Experts of a small language model: 18 layers.
Below are experts of layer 4 (counted from 0) of a mixture-of-experts language model. Rows are named router (the router's row for the expert), down (a neuron's output weights, with its number) and show model dimensions 0-127. Each number is 200 + 40 x the weight over its row's rms, rounded and kept within 0 to 999.
Before each expert's rows: a language model's description of what the expert responds to. This comes from a sample of Wikipedia text that the model never trained on.

# expert 47
Foreign-name consonant pieces. Inner pieces of foreign, Slavic or Latin names and rare words, e.g. ov, kov, ić, om, ip in Montgomery, Tamaulipas, Liolaemus.
router,166,219,169,193,108,151,122,122,170,165,195,218,177,199,132,153,210,195,182,200,260,108,198,256,210,204,198,240,184,252,219,179,211,143,266,213,247,134,192,221,198,188,175,158,177,222,87,182,223,237,228,208,224,290,196,253,240,245,177,273,218,166,207,172,264,192,286,228,240,228,218,216,183,262,238,184,213,161,189,206,181,189,196,296,236,284,254,241,227,202,158,175,270,176,187,229,164,198,200,241,177,166,184,142,210,230,217,192,158,281,213,212,232,201,270,175,257,185,206,196,242,226,194,175,150,194,224,165
down2,213,165,202,206,192,166,242,229,184,205,220,194,142,198,171,176,232,144,163,183,235,256,154,233,226,161,204,218,213,155,181,221,226,185,216,238,179,193,198,184,178,243,151,222,207,277,172,243,171,207,213,172,244,203,251,131,179,177,181,331,217,233,211,155,182,164,303,219,108,250,262,202,119,121,224,231,184,137,257,170,236,276,198,189,146,184,229,217,237,206,263,229,148,136,255,228,202,265,158,234,192,198,184,250,184,164,139,173,251,174,187,189,201,137,152,222,183,237,261,225,226,272,215,208,140,150,176,159
down3,214,230,229,190,270,214,200,114,195,230,161,197,196,116,239,261,203,158,225,152,131,276,173,204,228,224,238,179,203,179,256,144,271,228,228,258,174,265,199,235,168,161,182,207,218,201,186,147,275,239,269,183,204,269,242,128,204,271,209,166,152,223,214,156,177,127,139,223,153,133,205,186,215,198,237,226,261,277,157,219,277,234,192,133,192,266,188,154,192,130,213,239,159,196,148,183,211,225,167,208,199,180,211,140,230,165,211,169,202,183,206,196,144,161,204,159,223,178,187,122,222,216,198,253,266,190,208,192

# expert 13
Month names in dates. Month names after a day number in dates, in lists, tables, match reports and timelines, such as 28 November, 6 March.
router,204,146,187,226,135,239,272,299,169,232,191,224,192,158,219,153,198,250,237,157,177,222,203,138,195,190,197,217,210,173,297,233,239,199,211,180,116,230,212,147,197,143,193,130,255,234,134,199,229,205,198,154,195,191,221,199,302,203,124,229,241,187,192,274,143,211,164,175,253,163,203,167,215,168,241,157,179,127,199,192,233,170,226,249,191,153,195,195,196,168,150,173,268,203,131,242,261,217,157,165,199,184,153,167,229,202,221,229,223,166,143,257,226,235,157,242,288,200,134,201,190,232,202,200,151,246,270,221
down0,292,219,188,194,227,294,267,229,188,187,198,259,189,191,141,247,197,228,240,168,172,128,197,262,277,157,227,199,214,158,180,172,194,208,202,194,157,190,173,193,185,223,150,215,241,227,145,117,234,204,203,138,157,116,232,209,288,202,257,114,201,228,175,215,183,227,153,154,211,225,234,246,172,211,169,193,89,275,241,209,133,168,152,183,208,113,182,151,226,178,162,238,205,170,201,196,253,206,176,167,227,207,219,232,190,231,119,203,175,213,177,221,190,276,188,212,198,219,241,107,187,199,210,192,263,213,182,213
down1,210,158,191,161,190,158,146,243,230,250,169,191,221,142,204,219,217,177,149,169,183,164,126,235,220,265,217,198,210,157,249,223,231,172,114,134,177,152,136,225,255,163,199,207,167,104,178,185,166,222,197,256,217,237,250,162,177,198,181,258,206,266,131,150,175,186,183,184,178,185,216,201,217,223,202,210,227,173,183,129,229,173,202,149,239,235,178,220,262,125,209,265,221,175,218,178,238,235,188,187,244,166,216,229,202,218,196,128,184,281,290,136,198,284,244,228,158,158,236,200,202,276,158,223,202,113,167,135

# expert 41
Mid-word vowel syllables. Internal syllable pieces like un, os, ri, im and adverb endings ically, ively, e.g. peduncle, immunity, Enrique, forcefully.
router,158,159,245,195,160,218,211,210,270,204,143,198,225,220,268,78,140,244,249,188,194,260,207,223,207,294,205,192,160,197,217,210,184,202,241,239,156,225,219,236,183,141,191,250,203,248,178,242,256,213,191,222,213,143,246,271,183,172,211,176,272,170,133,252,121,196,259,145,201,119,234,190,200,168,222,211,213,229,139,205,197,221,223,263,198,277,202,147,202,214,143,269,273,200,218,235,216,150,160,147,188,131,211,264,136,172,181,181,159,222,168,180,239,216,171,186,193,157,204,243,138,201,144,201,209,220,156,195
down3,264,241,236,181,213,146,232,198,236,230,184,228,237,135,119,226,178,128,216,104,218,234,207,195,206,249,145,149,168,224,136,241,187,177,184,206,249,189,149,217,254,184,222,187,179,240,224,241,166,165,202,229,185,251,214,161,225,282,204,203,201,183,231,179,182,166,238,209,172,138,205,138,210,181,247,193,215,129,147,201,205,205,170,166,133,87,173,157,227,133,178,257,208,261,165,223,161,267,209,168,179,215,210,206,219,213,205,191,219,181,239,205,98,207,211,190,224,196,165,81,290,208,221,209,173,254,262,167
down4,158,194,235,238,159,152,183,166,229,249,134,189,220,235,208,221,242,170,176,163,131,204,155,164,224,219,163,146,244,112,181,200,160,235,299,189,197,218,262,179,260,212,135,185,135,255,209,207,158,138,244,172,209,195,173,192,216,259,265,218,166,186,208,243,251,200,193,222,194,215,255,151,237,197,203,196,215,167,210,202,226,167,192,143,176,204,153,111,244,145,187,277,218,287,151,214,247,208,253,185,182,235,186,136,179,179,290,203,252,211,172,176,152,221,179,194,229,289,226,256,239,146,269,226,151,190,227,230

# expert 54
Consonant word fragments. Short consonant-heavy pieces inside long words and names, such as ig in obligations, ac in Pharmacology, g in Bulgaria.
router,155,162,224,204,205,208,250,244,181,174,210,189,160,212,250,164,162,210,194,186,180,112,207,256,191,183,230,149,239,186,213,196,138,201,256,225,242,163,155,267,167,301,219,214,171,217,190,201,163,196,175,180,155,168,235,170,247,192,214,183,185,175,210,152,194,225,248,155,249,265,134,239,240,194,230,258,191,164,152,194,175,265,208,193,195,233,296,279,225,227,149,257,246,237,189,250,163,224,134,156,157,208,217,191,107,208,247,128,188,201,214,150,182,144,316,247,220,204,229,191,184,205,252,153,223,113,170,181
down1,230,196,200,158,205,182,138,160,211,178,207,205,164,220,167,162,180,144,191,259,228,153,146,153,192,190,213,205,204,175,252,143,163,255,173,205,280,234,125,198,296,151,210,141,214,196,202,228,179,182,215,158,200,269,151,214,273,282,217,110,232,226,159,159,201,220,159,170,230,212,222,158,157,191,228,228,168,171,172,222,135,129,176,219,244,160,229,200,243,199,253,266,179,273,156,207,157,254,195,176,168,215,214,180,222,177,185,176,118,211,253,241,222,204,130,261,199,211,167,200,162,300,261,134,193,188,140,228
down2,201,197,153,158,171,244,152,247,238,90,256,210,247,219,208,201,230,258,179,169,150,178,132,206,232,183,206,130,287,189,219,287,233,235,204,173,112,163,208,196,232,201,253,171,249,145,247,214,198,245,125,235,208,170,171,221,284,163,252,191,214,224,237,150,261,239,215,206,220,209,295,263,178,139,230,210,244,212,221,142,166,196,215,170,234,245,211,175,280,233,164,230,166,244,216,205,125,180,223,229,220,260,187,181,197,252,168,223,177,151,230,254,150,211,174,222,148,213,252,185,171,203,221,208,227,209,210,141

# expert 57
Vowel-final name syllables. Syllables ending in a, often -ya, -ita, -ara, -ama, -ga, completing Asian, African or foreign names and words, like Safya, Sega, Ninja.
router,207,185,275,186,216,236,248,143,257,209,255,216,177,222,245,249,250,223,159,203,154,231,219,193,167,172,171,139,150,232,148,171,248,172,224,194,209,149,220,156,188,231,211,236,208,203,248,170,194,279,205,183,209,180,201,118,228,145,184,254,160,199,170,196,267,237,266,192,182,178,217,200,81,169,181,189,165,248,170,147,133,177,191,204,236,213,165,102,155,167,140,226,297,236,202,239,282,147,177,172,206,177,204,225,245,120,168,204,187,168,185,249,167,224,171,133,286,202,141,204,213,185,206,187,214,158,246,229
down4,157,237,267,191,299,239,158,147,282,225,184,223,168,219,184,146,239,154,203,156,219,214,261,199,197,188,209,182,215,230,234,167,175,248,167,124,224,191,112,193,203,306,136,160,217,185,125,279,203,202,142,157,172,214,209,192,148,195,213,144,268,185,163,236,199,187,214,220,185,244,138,160,182,286,198,207,157,205,204,163,223,242,99,134,136,214,177,173,222,243,195,258,172,200,188,176,212,151,134,185,188,218,223,197,235,220,280,258,137,199,227,202,214,153,220,165,217,241,201,253,159,197,237,219,214,192,180,171
down5,274,164,188,161,210,235,106,264,186,238,244,216,112,217,226,164,270,141,183,240,194,199,205,260,197,240,210,237,236,139,198,258,133,194,142,142,134,188,232,119,201,129,233,175,147,207,190,200,194,216,100,270,176,189,223,203,178,279,239,168,209,234,251,210,210,202,234,173,189,208,215,183,188,176,236,254,159,199,259,210,199,202,203,202,238,148,159,190,234,207,156,148,273,194,225,183,219,210,238,259,264,235,225,227,254,208,239,206,235,199,225,136,261,263,234,222,198,196,189,248,168,193,254,151,117,176,212,173

# expert 53
Capitalized name/institution words. Whole words starting names, institutions or capitalized phrases, like High, International, National, Primary, plus odd byte characters, e.g. Fuller, Main.
router,218,132,127,196,152,155,228,176,319,189,152,86,192,181,140,186,205,189,166,191,182,162,213,175,140,143,221,303,208,206,219,222,248,180,238,242,172,185,169,207,123,197,137,190,161,167,158,127,199,230,239,257,248,245,184,190,146,205,232,194,193,201,155,158,171,226,159,238,211,277,233,202,265,263,249,177,169,282,189,219,251,172,212,222,182,212,161,159,214,173,219,217,130,184,235,236,149,264,195,234,210,190,216,188,180,165,201,188,179,222,172,220,265,214,261,209,198,226,145,237,281,203,217,180,140,216,217,160
down1,195,296,227,197,137,162,193,205,203,212,227,222,137,204,228,231,177,195,196,162,172,185,263,130,189,187,223,222,253,189,152,225,177,207,197,197,233,160,168,189,138,249,280,177,187,210,209,222,157,216,272,230,190,227,161,99,156,236,162,282,216,203,244,184,182,215,230,187,249,192,252,223,150,243,115,152,216,158,210,213,225,169,166,154,214,167,194,204,241,257,192,268,206,237,278,249,209,155,192,247,148,182,288,194,202,193,162,184,191,195,122,257,183,188,276,226,249,211,210,255,308,211,255,274,179,226,206,219
down2,268,243,233,213,161,162,252,168,156,139,271,235,199,251,226,242,183,258,182,186,193,266,179,226,211,166,173,215,187,190,224,143,159,230,247,179,178,191,222,125,226,198,128,261,154,242,165,238,197,213,218,152,201,215,182,145,198,188,172,195,217,135,204,168,132,171,143,186,224,106,176,219,215,117,316,187,218,86,161,163,180,198,175,187,174,239,233,259,216,157,211,191,207,243,317,214,289,220,230,184,230,214,183,188,233,195,234,267,202,174,157,191,208,259,193,228,217,173,199,185,237,183,265,180,231,213,170,216

# expert 18
Opening parentheses. Opening brackets before a clarification, year, percentage or country code, especially in lists and tables, such as (tracks, (punches), (2011).
router,183,137,203,149,246,160,167,173,144,259,160,155,185,162,166,204,195,149,188,250,231,221,246,256,201,294,187,239,179,193,169,204,109,210,171,205,161,171,186,221,195,112,163,184,198,198,170,165,272,138,176,279,199,222,187,252,172,253,193,120,157,215,137,201,187,269,153,144,157,218,254,186,127,254,206,166,239,179,192,249,193,236,189,234,163,176,203,209,192,246,136,146,247,169,227,141,247,250,263,170,191,223,227,165,121,191,249,237,218,251,190,198,213,289,263,171,230,207,174,233,225,212,221,214,210,222,152,225
down0,191,207,210,198,218,276,230,160,202,264,155,169,168,146,196,143,205,138,249,244,157,152,214,127,196,261,238,212,226,188,222,161,288,225,220,196,224,255,221,184,173,240,238,186,167,132,142,218,185,142,189,195,262,247,204,160,160,262,197,197,189,234,152,180,204,244,245,252,175,158,166,246,146,188,190,140,262,190,138,154,206,287,123,135,221,193,178,192,211,154,112,204,231,180,181,257,134,170,154,166,212,165,164,181,206,237,186,282,167,145,269,178,222,201,256,236,203,235,223,177,202,238,161,186,164,140,174,220
down1,253,199,211,160,236,245,215,232,286,244,213,166,201,192,191,235,211,202,209,228,244,136,152,147,226,204,143,223,66,160,233,225,230,220,209,152,197,195,104,163,238,180,185,191,229,224,213,203,182,221,195,252,191,233,249,228,210,164,237,241,238,173,191,149,199,258,170,147,220,231,166,232,170,285,175,195,258,217,142,244,160,116,155,137,163,171,233,145,197,110,226,176,159,291,213,209,266,202,213,223,229,174,240,190,204,144,206,205,191,216,201,172,202,142,247,176,282,155,244,239,217,240,177,216,125,224,174,168

# expert 16
Preposition of. The word of after nouns in phrases like Register of, counts of, cost of, plus similar linkers such as about, surrounding, containing.
router,240,266,268,136,207,172,150,134,227,181,169,163,218,178,209,167,169,193,221,211,191,218,234,161,220,219,180,151,244,184,164,201,151,228,142,223,197,209,181,126,211,318,186,209,180,236,269,253,207,187,197,277,148,198,262,186,214,134,198,147,157,170,258,209,181,181,233,195,173,271,162,237,136,216,210,183,170,243,190,242,157,181,205,170,198,191,233,245,223,234,247,214,281,217,213,249,161,168,183,141,280,143,118,241,208,154,119,241,305,199,193,191,173,163,147,177,154,225,264,224,221,216,183,232,184,231,224,210
down2,149,209,209,138,254,153,167,163,241,238,115,219,215,165,173,246,201,189,173,134,170,188,121,262,181,163,218,204,217,199,281,250,231,192,213,233,225,197,172,148,241,198,213,250,281,188,253,253,127,244,156,148,244,251,266,175,159,185,154,144,177,167,179,242,244,190,210,218,235,138,181,217,230,230,179,200,230,226,195,164,153,237,205,202,134,209,255,140,227,149,168,180,234,298,265,203,155,217,145,168,175,286,212,185,214,211,225,239,195,268,219,170,173,245,194,253,208,171,204,179,223,156,175,255,200,110,220,201
down3,137,247,197,247,253,196,195,230,165,231,126,267,165,154,184,199,233,194,159,123,164,213,205,175,178,211,284,102,198,196,215,240,224,179,195,258,211,233,165,185,178,248,148,204,199,201,275,157,125,204,169,246,157,227,192,149,178,216,276,200,128,189,136,250,216,216,159,167,184,209,306,242,193,220,218,218,172,113,238,212,190,203,260,200,185,210,174,215,137,224,287,221,150,223,172,212,233,200,168,198,213,228,249,216,147,178,163,242,226,221,155,257,280,195,168,221,159,186,203,246,220,282,194,245,212,197,236,267

# expert 26
Word-internal suffix pieces. Short pieces inside or ending words, mostly ordinal endings th, st, nd, rd before century or place, and st in foreign names.
router,123,216,257,138,202,200,234,155,147,241,194,202,209,196,182,216,213,265,228,161,173,100,189,235,262,246,212,199,268,219,229,241,167,228,255,212,218,252,233,138,182,195,176,241,192,198,228,137,173,115,177,216,189,233,115,218,172,262,151,156,117,153,250,220,192,199,165,284,191,219,212,222,196,214,236,214,202,195,70,280,180,187,214,261,196,154,220,202,167,190,186,134,162,196,213,271,153,188,151,225,230,170,243,275,167,160,164,217,189,212,145,217,167,128,203,210,196,235,225,150,160,181,178,206,210,240,180,197
down0,203,227,198,241,184,171,145,180,184,246,212,196,222,183,207,190,195,266,197,193,187,196,182,232,196,243,234,204,174,222,189,260,222,178,176,274,201,280,71,183,128,188,165,211,189,175,241,156,196,256,184,229,193,259,153,261,285,171,238,164,223,232,208,156,176,129,214,136,147,260,176,246,176,211,188,283,171,180,271,249,213,199,167,232,209,188,249,193,233,202,203,178,243,198,204,202,315,187,204,246,206,124,289,154,150,242,203,213,125,172,157,248,234,190,196,181,210,236,196,271,159,135,217,140,197,206,215,253
down1,195,184,232,219,173,175,263,180,223,169,300,290,228,205,224,163,129,121,219,194,263,198,163,145,161,203,231,140,211,152,200,196,236,177,218,221,164,226,197,222,275,214,171,289,218,205,212,225,127,237,119,201,266,214,210,189,211,222,207,283,266,227,234,241,213,258,240,209,195,265,140,189,232,174,207,274,270,285,197,224,199,183,170,205,265,207,224,211,235,149,183,199,220,181,228,230,241,220,159,218,208,201,170,121,206,174,231,249,196,154,282,218,163,251,191,169,225,157,235,254,202,194,131,138,221,171,188,182

# expert 34
Lowercase consonant pieces. Single lowercase consonant pieces mid-word, often in foreign or unusual names, such as r in Nutrition, l in Atlético, ch in Vojtěch.
router,210,193,241,189,163,232,168,262,167,276,177,196,231,234,173,169,199,202,182,262,184,183,172,246,223,202,273,122,212,204,148,206,224,225,124,202,225,180,228,209,175,235,209,120,187,236,169,137,270,216,173,196,195,176,166,261,238,232,199,167,166,178,153,167,247,195,207,235,273,215,208,233,119,234,229,182,229,236,148,193,258,243,164,130,204,246,226,167,183,145,160,206,221,208,197,232,151,116,152,190,161,181,250,285,167,258,106,154,214,189,233,192,152,294,226,197,279,198,238,184,152,173,135,127,203,186,214,203
down0,239,207,160,245,239,242,195,187,200,243,192,199,208,161,231,203,199,175,205,258,144,153,247,243,223,187,170,184,223,219,240,166,265,195,170,170,246,224,124,260,116,227,214,257,198,193,217,195,232,206,177,199,148,226,248,181,253,238,226,179,203,244,222,221,225,168,251,201,138,253,207,235,166,231,218,252,237,156,256,251,254,236,159,172,154,294,212,152,190,282,245,168,215,206,200,233,276,204,283,148,75,238,148,214,208,264,155,247,216,224,180,198,258,226,176,164,177,221,100,216,165,181,168,175,226,165,170,165
down1,171,240,188,221,149,183,233,151,219,198,212,216,292,248,147,200,227,162,176,207,195,191,154,193,237,180,253,186,263,202,154,172,191,251,213,244,197,193,261,209,231,223,201,267,152,136,229,152,151,178,243,154,194,160,233,148,93,134,200,202,147,143,235,179,199,131,142,171,189,166,128,257,229,149,234,178,213,187,236,197,160,134,248,221,144,215,224,266,143,197,204,93,174,171,176,231,206,224,268,221,241,215,170,166,219,195,207,242,199,218,183,179,246,246,241,209,195,233,200,285,208,242,197,296,199,216,266,240

# expert 29
Heading and paragraph ends. Closing == or === of section headings and sentence-final periods followed by blank lines, e.g. Demographics==, Population===, end of paragraphs.
router,154,217,157,278,179,166,195,199,233,254,211,164,158,171,235,176,190,180,241,206,217,235,281,251,246,142,186,198,186,234,250,230,206,228,148,253,214,228,231,207,230,279,242,246,224,167,270,158,203,243,204,235,165,159,245,226,186,114,165,252,135,182,135,283,214,191,193,216,171,264,264,225,123,215,197,160,155,205,246,166,226,218,213,201,158,173,298,155,190,204,282,196,214,214,236,195,239,150,225,138,159,280,159,179,193,170,226,180,187,212,222,123,152,183,174,247,173,171,163,229,183,169,124,238,238,152,197,182
down2,167,235,212,216,257,270,229,119,225,186,217,152,211,238,187,165,211,136,224,250,204,168,144,188,209,281,217,243,201,159,268,239,197,210,255,239,169,223,240,173,195,185,279,221,120,236,200,213,183,222,271,137,211,140,269,161,152,248,180,256,195,227,277,203,144,225,228,196,133,145,185,171,239,206,203,206,180,210,173,219,191,84,280,146,177,250,206,179,187,159,243,192,174,181,245,185,157,246,200,182,235,169,203,152,250,193,243,124,218,192,157,232,136,196,232,255,228,215,235,205,191,138,183,184,224,229,152,258
down3,181,245,230,134,235,255,277,190,184,201,239,139,241,186,223,266,174,208,175,265,243,205,259,233,209,150,214,182,164,238,185,167,191,129,270,253,225,223,233,295,217,243,160,151,161,231,120,131,195,181,239,156,203,228,228,162,181,171,252,158,248,230,229,181,174,142,184,178,124,179,113,193,197,183,224,180,202,180,199,137,228,175,233,199,187,239,217,197,178,186,265,199,124,187,249,207,258,277,226,245,179,176,190,198,189,138,108,179,245,156,145,161,149,266,264,160,219,165,185,222,208,209,177,171,192,229,227,209

# expert 48
Capital word initials. Single capital letters starting a word, often in names, titles or table labels, such as F in Fiction, Sheet C, Foster.
router,208,217,148,157,187,165,176,194,218,215,187,177,177,209,209,249,267,206,178,251,229,224,239,254,297,157,224,222,209,228,192,164,228,173,122,191,190,207,162,115,201,217,258,165,186,153,193,172,186,159,155,256,207,211,237,221,230,232,188,244,148,130,236,204,171,125,171,214,194,133,177,211,250,276,218,212,170,223,245,178,174,213,224,145,197,158,259,232,223,224,246,184,133,193,280,104,153,267,202,265,183,184,281,209,222,252,114,166,211,249,171,229,141,145,237,210,217,206,142,177,168,163,132,187,226,130,184,210
down2,176,176,222,188,235,179,219,278,165,212,226,240,252,219,213,205,166,177,140,260,147,184,235,269,221,81,215,182,239,232,146,105,235,146,184,217,221,172,241,178,187,244,233,215,224,173,196,212,205,185,193,165,180,163,135,174,152,149,198,210,193,185,232,293,224,245,232,291,202,229,228,218,257,155,181,157,143,205,257,197,254,148,153,180,175,241,247,238,214,223,205,162,187,127,203,206,230,216,183,151,239,248,253,220,137,156,239,156,252,234,254,234,196,281,188,210,260,207,224,193,206,222,171,185,173,251,129,272
down3,201,255,184,144,235,260,280,176,194,249,176,151,272,174,126,144,169,257,278,153,226,169,226,248,210,173,171,172,235,184,159,191,158,176,191,199,181,215,152,243,185,195,216,211,243,146,127,191,219,206,184,210,170,178,265,230,195,222,149,225,216,201,239,142,203,194,130,179,179,205,231,236,167,183,203,175,222,187,277,185,115,141,184,188,214,215,205,140,138,228,291,151,234,222,251,146,154,164,237,270,226,181,212,206,253,167,167,201,233,133,227,119,174,177,132,167,251,207,206,129,226,160,151,246,176,222,251,167

# expert 32
Country and state names. Names of countries, states and big cities, often after a comma in a location, such as Texas, California, Canada, England.
router,212,135,227,253,179,124,274,283,150,130,250,150,197,257,246,217,223,253,221,223,187,249,203,206,143,154,130,164,130,280,246,151,271,199,170,168,165,157,237,207,219,238,235,228,195,181,258,206,242,234,208,180,259,159,146,146,212,170,202,215,188,245,205,219,252,169,253,178,222,186,258,188,249,174,165,246,232,152,215,154,221,210,201,215,117,140,226,156,181,233,176,227,200,163,240,230,285,242,166,248,197,194,242,135,167,218,188,269,233,171,182,173,217,200,170,223,261,169,143,213,234,161,231,223,161,220,221,164
down0,222,242,183,211,230,232,197,182,195,160,171,221,233,224,206,237,191,138,134,253,215,194,163,171,195,176,160,201,279,144,215,123,251,145,215,163,228,210,302,174,182,202,198,292,266,227,232,179,179,170,192,188,216,76,176,238,302,129,196,192,152,240,184,175,272,231,168,179,229,139,196,139,193,193,165,181,214,241,211,153,189,232,206,228,209,190,195,255,136,228,178,251,234,203,207,192,255,185,198,157,173,198,165,156,195,290,177,217,250,274,177,229,181,122,219,221,150,204,134,187,223,204,231,218,200,213,271,138
down1,158,170,221,162,237,174,226,147,205,149,177,194,176,145,168,154,162,149,159,183,151,163,220,199,223,122,212,187,231,192,217,177,211,173,242,203,185,195,228,269,211,195,184,144,191,200,190,186,112,179,297,238,149,182,209,243,214,180,164,245,208,220,202,202,207,122,266,260,202,164,221,236,157,217,178,228,154,218,125,266,205,242,182,152,271,223,225,287,170,194,217,186,140,247,204,228,163,206,194,281,232,222,233,114,159,143,153,149,235,134,213,228,214,161,183,124,165,197,201,231,198,254,171,219,282,194,128,122

# expert 49
Digits in numbers and formulas. Later digits inside years, ranges, ward numbers and percentages in tables, plus braces in LaTeX formulas, such as 1958–1967, No. 16.
router,199,214,117,255,174,226,179,215,201,146,149,142,177,207,212,125,178,166,190,152,246,187,165,192,214,188,290,251,205,176,167,230,216,204,171,190,147,130,245,150,167,209,148,245,206,245,218,202,174,185,194,182,223,260,175,132,194,234,203,229,177,159,227,140,153,226,185,228,165,223,168,254,166,144,163,142,181,99,242,206,246,138,219,265,142,203,183,211,159,163,197,137,183,237,194,200,212,234,209,236,212,199,208,199,236,212,270,232,124,257,157,245,214,165,207,257,139,256,198,224,213,231,119,177,218,131,266,293
down0,166,171,238,186,259,161,245,196,219,171,197,212,226,213,222,220,187,220,178,152,162,210,158,206,196,177,272,155,193,196,226,172,222,177,247,126,157,161,254,168,161,208,188,236,202,226,208,227,143,215,144,226,99,191,239,240,202,177,210,205,224,150,205,290,203,265,164,181,163,292,261,189,223,206,136,250,199,228,222,208,193,187,190,222,247,188,198,245,146,252,178,250,242,230,126,257,203,266,223,221,191,236,208,223,290,117,205,153,165,161,231,169,199,332,176,282,157,221,162,254,171,198,145,181,262,203,189,193
down1,183,200,213,236,270,239,150,273,181,159,214,204,167,203,215,176,214,201,182,153,193,141,216,190,170,202,199,286,194,262,233,197,254,230,243,217,203,210,205,270,240,200,200,158,210,184,162,204,229,182,180,199,201,278,209,274,144,126,249,193,225,176,230,215,214,180,226,217,255,229,269,126,163,157,183,201,181,221,200,229,238,237,234,198,161,204,212,288,175,172,179,187,301,249,167,172,297,132,239,189,191,205,251,134,215,169,205,205,204,184,185,126,257,215,258,200,280,211,228,175,226,229,224,187,55,155,164,189